Below are experts of layer 2 (counted from 0) of a mixture-of-experts language model. Rows are named router (the router's row for the expert), gate (a neuron's input weights, with its number), up (a neuron's input weights, with its number) and show model dimensions 96-127. Each number is 128 + 32 x the weight over its row's rms, rounded and kept within 0 to 255. Numbers have three digits each.
Before each expert's rows: a language model's description of what the expert responds to. This comes from a sample of Wikipedia text that the model never trained on.

# expert 1
What it handles: Table and title words. Mixed nouns in names, table headers and cells such as References, Country, Kingdom, Doubles, plus digits in times and scores.
router:090129124154124157186127142172071105106142157113173170101127163094161134104125142177150161141112
gate0:110116095119097092118153117135107150125141096115094149107127081147088144103188139164147231202102
up0:144147159146155159100091152113156123140135165154174120112122182115193129119088127082112043044155
gate1:141108065142173089120151164136143089064108125161164140135165136139128182162089092153118112164164
up1:116117211116105144121129123121119159162149127067100109101045121120128114079166155116151130111132
gate2:223133113128125169075144156160098053141141117152194111161099115118161134178146145134108121134101
up2:052098169132108084150127131124150163119126139115072171113151164150097136099117138091166146091187
gate3:111149069100108158173087131131208055136138147145043132132120109119139144112143131143125159111162
up3:137107153139044134180088151087145121151139106136121103162169169098091155211054124127095144120148
gate4:063165133139078133148165191154116155140099080176123218088100106066151128115133130125134172164139
up4:169156095100122112165183142163121122095172130108134130075110142129152121133111160179142129172147
gate5:099111088099083105125146122143142121136171126112067140144144164096123056125113127128101111146085
up5:164166146126131086155110229122158140144121088134174127112185150150125181147122162113170131126120
gate6:163169102067121132100080106128137109130139123120173054147125139152154092128105090186045171119093
up6:149098136119072095125096113089117118135213134123151121167074200123108129133068153157081139096154
gate7:128142096090113095153093091090140153147109098168149144126125147144174136103174115122140117144092
up7:173136132109162125151108180128141128147136135064164135117117084120176114102089119150100124142165
gate8:075112141087136132106142142136035168111138117195154116097155154117119134125079145179133189114107
up8:138094111105049102154108092079186086117125161083176106129123114130144102056117115132155079108112
gate9:168079116132143112098126090138132148145145181181140127166180151102121086093129100121120096111155
up9:149068123131146126071120074147099136170128195176151134122178151142148112079123139110114127105110
gate10:181142121091094147171119092178124099104112122124143140164119129125177106113146106186149099145169
up10:168127168113099140162139134195096100094142113148165138159088110094188089106138125183137088169088
gate11:119129121108168146160098151128174089175135148100137149122119157120121167089122183073161102123119
up11:115087160129125132100166125089131151140162121150163148123090117119132088074121099168111096083131
gate12:169138170177128123101127110137110108112136067086135137080164140098075123172089062121184178128090
up12:036105099132123127145146155124108149045101146119123140196177122184197116100216123156077137142149
gate13:165137147110106128142136154091108124149126165149081097196115039117161100113118165140105122124145
up13:140128113132125125119119115143148114162102097105148155085103149124131134121133125100116132169110
gate14:117050119063122186185145124136164135114145127132130165043143111115131172125169113140145123146154
up14:179163119101153107067128105095130134157111086107107089157166121131145105177092163082087120129106
gate15:116110109199135131122173129133156177117125136096125109112075136162143114093126142078171159104171
up15:133129105095124152082112123130104091138116098142109159135124134115126082110090130140212181065081
gate16:114109138169141133106054091105161123167138148191145111181118103126127060133108133105079085122098
up16:174114133103128127097155116172138144144139131100129143132157198129165192107145150148168152143144
gate17:105137111086105160129131161113106163177105193093105127124108107161191125149062112132141151068154
up17:095090097132115113110119176074102194171120139091150099066068103074132104106063139110110072060096
gate18:100146155101107126139156134143075106153114059146132139104077096128143112124130112168172092149136
up18:146044195132152168130126170116153148190097128133187134127195151087104126124147112100134157153133
gate19:147131128124095127143153164128214118153212058125159161138148037106131112138068145137105134144130
up19:107087165144100159145119174127215157138166086087187160147169059133127151153112133180107163134115
gate20:111146143114134124069155175127122085105138075124097079107180097125148153201099132137134180049102
up20:127135093168120086192118106160127171161104146130143137157084177153107077059159147116114085182155
gate21:109122134137098094155168145115104093065181097178151151125139112113131123184119113191148148063145
up21:143167140134063169114139143157131122073153125155154147123121176093138085190095112154184163113140
gate22:120137099136138122133088164135106088101108142186116143114150130103060151120051110113125168134178
up22:091164191127098107131160116156125108082156096145186135166101080098081117091122173131143078108144
gate23:168083180109157066092132127143149147106102084122178176102122094042100072172101079125098112125194
up23:165137152092163078086148092132130080125102130157160163117146111062092075154094093156080115166176
gate24:146129132150148163099131090116140133087163083106112140137075147126072140123123107139190133098100
up24:135147137141141145112146091127126133089149092115072166117066154117119125094102122126194129126103
gate25:110125097162084108121192158090101176122125183108137142184163128128125099128121156195118113132097
up25:141125161088157160155041140150153095140151073145149120098098133170133192085119139083149143125154
gate26:124186143105125127092069130096090119107095124142122101119127131097123151154131163201184116120165
up26:126176099114096154114145113132086114125139161120126118146163122140108187078140097125184141092076
gate27:172129127110107165157159108164189155156126113169142105136088103149126129119077149115137061214095
up27:125159090196105106086135127170140092149087101135136122120193132137162164119097161202123072144128
gate28:040157115038081134103142118092113117088145101137151161126120187105111150131171136084124069114060
up28:049161143149089099103156131106138105086078142103105137149146199147145162080117166114116137145122
gate29:089155100149138094118109148109177124151183137064170097156090129178104162107078111138121152203081
up29:165123110107132188165131097163092144101088141190122164136158106102154133150139104139116116064160
gate30:048176099148123140125121188130132121111200110153171135079113139134156138142102134135087147104158
up30:067183068159102141164129165150137123110178098081186102084154110115129150134090137145109163112167
gate31:074089089083140110186080149143173134095082141190124116136129037157080087119138174123157113171112
up31:167118197187111106062144111117077112159161160096128128122099152147171106143106096150105151068123
gate32:140031150136109094168198218059122083123144093061113108098113117159093130167126102121082176193110
up32:113062154135079137180190170116158129129102155063096089096108153152114127161148166124063163205156
gate33:151151111163077150155117155196098110120115151124176139160106130105132137145097139144148156103083
up33:097115072150125140136157135118116140139119085133207142129179088161162097113188096189105178150159
gate34:147050128096134127122127178135132074116176137153150072154067112110140125187070111183152143115187
up34:097158104124091107123142134106140118174078134158182152106131172189139145122144118158110098119107
gate35:119130105139143136076131127154067046118170165173134168086169141121113146128053144138123140063147
up35:151152160120094151161152128110162216140124092078125072168178125146131135113130127158131105171169
gate36:166116143135101142125161166154147150159151206152163110146127110137153164120127120085149199183078
up36:172133137137133125112158172153132154161153203153163109152136122143125189107123146061151198161095
gate37:154131131124125103095209105112143107134153192145076150098124182119076101172145101146185107145083
up37:042121114169122175168098142062085143136157165086135145128128221198160065130097081047077129127146
gate38:123128112134128135093178109119105126068105099145137102150103126101175190131134093140116092130093
up38:101116143112104100171076150129149135159174202103090164120102106194063154163078153130168129141174
gate39:068095173186144127073143131220146156088124162133155158167133132106144101117123089100188189133091
up39:152156084068105159177089079065124104153098124127113140113109165139131186152138168147078080101148
gate40:109119150175143179148118100176121141149106122163075100115084113165083061203132104101116188144116
up40:144135065069094051089127147086120124141143123123173139124154141101190154074112107163118128091171
gate41:156188156095120135115088112098081137101113115130117098072118150149097133092099144164135161127128
up41:095065078151120145155154152165168121143130157109123134209135111088166107148163130081131083146137
gate42:091186119134102094196188145162113109132131118114155107151162151154095078143096061149186135108134
up42:091204096095095123188162135162120152116119123130158100160204150131089114134113084129158137122150
gate43:136135119093125127088158133171108180147095150110161184166099060172084134147093146109165081150109
up43:151138205103122135119073169120159126152138083130138151095189197115182181079168133140067159119100
gate44:158085109127134185122133139106107137080160112077089121122131178073128144129136075122101191108082
up44:138094078141102195113128169129113116124185183102116101168119172073104163157141095133095162139059
gate45:128151117156108146145199143206117136130092178098114156190146163159109074146113140108157146174083
up45:100114101092163166137148154128139099073162121100069069140102115151073093117135138114142146106140
gate46:128164120077155183133131163122168167105058179104153136088208094115153103151146164091141158127117
up46:059115141113135127165113142073108124102205121156067161142075157114105127057110143140131062094119
gate47:150083117124144131122107099199154199148140161135102158109178171133142118150152194102099108158073
up47:138116149126160112147165134170146156151133125098131123121170156116162102144151159172078149104103
gate48:088147150096169151167108122128185137138127118099139146092108137100107134116083174136111159113155
up48:188110053112083131135104122082093109077144135105142075170135143081149132112121118083094112112140
gate49:108119092132091065094125130104109065120116100173097158054152124132101129131130140164125151120125
up49:136151047082117059117132137141118093103123118149127160042130135136110138096075141170124120120114
gate50:118156076194118141141121136158122088098126147139088146128194134121123156150159135145055113116152
up50:101162068199120143127117132160086094120110132158096142110189135107082138149186119128058118085147
gate51:159112134099100125152095149149170142142126204119143193140131103121078121088176080113130184108139
up51:119141095148104116134137038147200093136201175053118134138181122155107157125147059172113142124153
gate52:111136126131131096086112116104095172132067135103126145165130086102171136122113129151173148150112
up52:143099149105101131145140105102134081068170155159139110164110073116149101130096131067107102126154
gate53:101088177100127128157165161108204091194230132100169092052014161135073155133182140126140112161093
up53:128159140148160091080127087177162129119182136133141124116086128117167163159132064123193174129136
gate54:165165112135177118116180068159139130118121081173162113136156136149129153130146126129105099125099
up54:123120144124091079183127203121131155169104183140092123145155095111113096122039112135151161071164
gate55:121133151088053111110088119144138110146133147104162113203118164161093073149089147084142095133103
up55:101126143162168126124089064168151124124144121146169095076134130107139146114092082117121177133181
gate56:107108153143117150127121167101102157137162177059165045097160160141078174105083177168075163127127
up56:133150062123163066090129121140167121139099074153116187184113121123197177156144085080202115114137
gate57:095097142140115113104148120111144127115128114138082171095197087132163107158124098071141182219106
up57:114112145114112139099118138080132165146100104114100124091144095107133083102116137132076159167116
gate58:103131113123119129168098132052131158141067165111094120135096173093131150131121148194182117124172
up58:145135167122147150093146099199166115134196112173193129132176112141103115141168100089069160177084
gate59:135096145140177105114120144097186118126186130171120067116171140116078153147161117113125146128100
up59:113087107133143083132101140092146110118161129202186046112122123109093178098164108102128124073099
gate60:108119124141133144173090137146124152104077145176078150100107143156169136131119110160140156090166
up60:106174101141141100060102111106141113150177076123187118159163119115149155139076154104143098197099
gate61:072108114140131134113038063153158136172124112120135184132115101194153082165129124119146193146118
up61:190179170107124148154203172145097110077128152139091073138122147053109145097141111112116071092138
gate62:177093126097101172111082125161193098127200122176140085061180109126165128089146109122093152095131
up62:071159121128195076128172106120063116131036117120154178164081140134094115160111147174169092200128
gate63:147133085167115151090102129168164141071080114193085123160132155124075102127130142106125101149089
up63:060142156116154165131130103101072155139218110042139109120125132141176114142118069144120158141110
gate64:099070153120151127110152127193142113127171054139196122174134128124155059109133170130110138149129
up64:157156140113112135150115141096177157108108216168118115108151106104083170118067098176095088143150
gate65:139131178151128112107145126105117139125123167193126112121125159115119130134106072085115088085085
up65:150174149152061090119152146093138161125099148184131124135132184138078154139111076136128071080100
gate66:115146131084140098125151146093130109134154151116142131129164119138109139137088132190087111176168
up66:119074142129112098148129132104131164088117141126114159125146129116057109074088135146070103096128
gate67:103170124151133153101124088132130133105077126124102088135115185137199148073154125101141106156138
up67:098173114156117171081132083141149151113074124131096087111145169135195106068147115128122103152145
gate68:205131119109110167189147148123141185097123128110152119097222090173132140141118145107140134099120
up68:049159122113126093086123105100113095150135135109122139129081152117162132150187128167156176109126
gate69:134114146132134127134125165131142162145160178182074094111133139132151079120110183167158157139126
up69:208142100103134123167098179106103132158107181144129160098136179147149120122096139142125120152188
gate70:091128093083128121144126102158145133120115127134161105127144151115181188149157070129167210109156
up70:154115129157141130108183178136082105087158116074087176132117144096148100119119098103127089193123
gate71:154177151117174119115131123151181162150127171159080116155159087101221157118112121100170158139168
up71:077143061096129115141166123135158116113157150125131121171182158132100156141133082098145066150135
gate72:147122178151141093133190130093167147173169039111090175141140167152147169147129091130093094113166
up72:164105063123134171167098149133055095163104154146145104122102146124114106091132128136141152107122
gate73:109130133142149117157092182124147084156100127122063110153102143133134094128097090194117113123089
up73:149116141113141138111144153165146045063107106112040163147098099138102102123073108090133117104148
gate74:149183129136108085087093128146138164115135140144082123172140114164127119143131156097139192115106
up74:177153117127140095098099119162126126111119182126098154187145185133100103148111129073183126097145
gate75:152140150133129112111097136111137150119097178134106134143101117129100101162145149120110145168104
up75:120105103106170150151163131136097144095166095111125121114124147129186163070133121136180144118122
gate76:106088057129109191083157096143096206117110167108157202081081080092134126124121098042124147100152
up76:103110198109173091115046148131156063137126121153117099189157164126132120149109130213122131168109
gate77:071177134173133102149164107183170136063152092188145146159152135130110127120103121152180087178114
up77:188086120075141149093094149088104114193097153067106123087107123146151126115143110071088193098105
gate78:141168123140089158137133148157080089177084108181211085092133113130105144177118127108124112149133
up78:098119082159138182109102124198117102122155125102139181177070097167141129091099171116070119161147
gate79:099105162154121184162042139158179105126088127171094117160136127123134125117142149196105101069099
up79:102122072155152156169157127102113140160133105124118121146112094173158145059145107040127149099209
gate80:116111093104091097121083161128097134102069158106063137088164168123149149113130190185154245147145
up80:102092105173149067138152139128103102133156151123188154124135105144153181096179133131075174130131
gate81:091110080154083154153129159103091150182152119142143138161110071195098068110169111163101109118123
up81:097137188097144124146144112131143156169140084067123160071098128079072155104151150159142165120113
gate82:072122097127096144109125129065135162106111174083162150167105107080090116087129186182185164081185
up82:075129111125134083150153057144116093127141160158128114089171175146144153135061106117125102105081
gate83:098135195045124123126145114143121157188148102118076161130182088088118110138124166134101200183135
up83:166115084203128133143110148141134099075094153143126080131084157148167146133133078137163035078144
gate84:128099156103207154138097204137092144091080139096126135073125144093191115194081192069171139135116
up84:123177107159096107090180040106095088183144097166119107187176132121126131075151098151086134135160
gate85:093145150137175128126153148193118107111116190141107172169097095179041140152156118066099091106129
up85:171121056106093136141120088079136123135158047132176100091157177099217134097133116162151195146148
gate86:169100165090150112129119113130180113102167151178123101135104147133173114142130156087152151081102
up86:144119103128143128135089155142168120159117170172109080159108104113145173110143120123138079133122
gate87:109113091115122143179111099151145139167133041158153090127158120160114100145143212154077107081120
up87:173112113077101187086143154164116148052142176143121135103150064116093144095100096165139154202146
gate88:106099140113148122171135091125092140126146118070113141177116117129118108150158135093160163090112
up88:158103102137150107178083136124146116141138069166138137192108139127121117199136161137064159107108
gate89:148082086102160115110109088035070130098161088131138115153164122132205142135133128160092134111125
up89:088142173132116149090152183143176095167131176098122108129118139133120152131108144108129143165089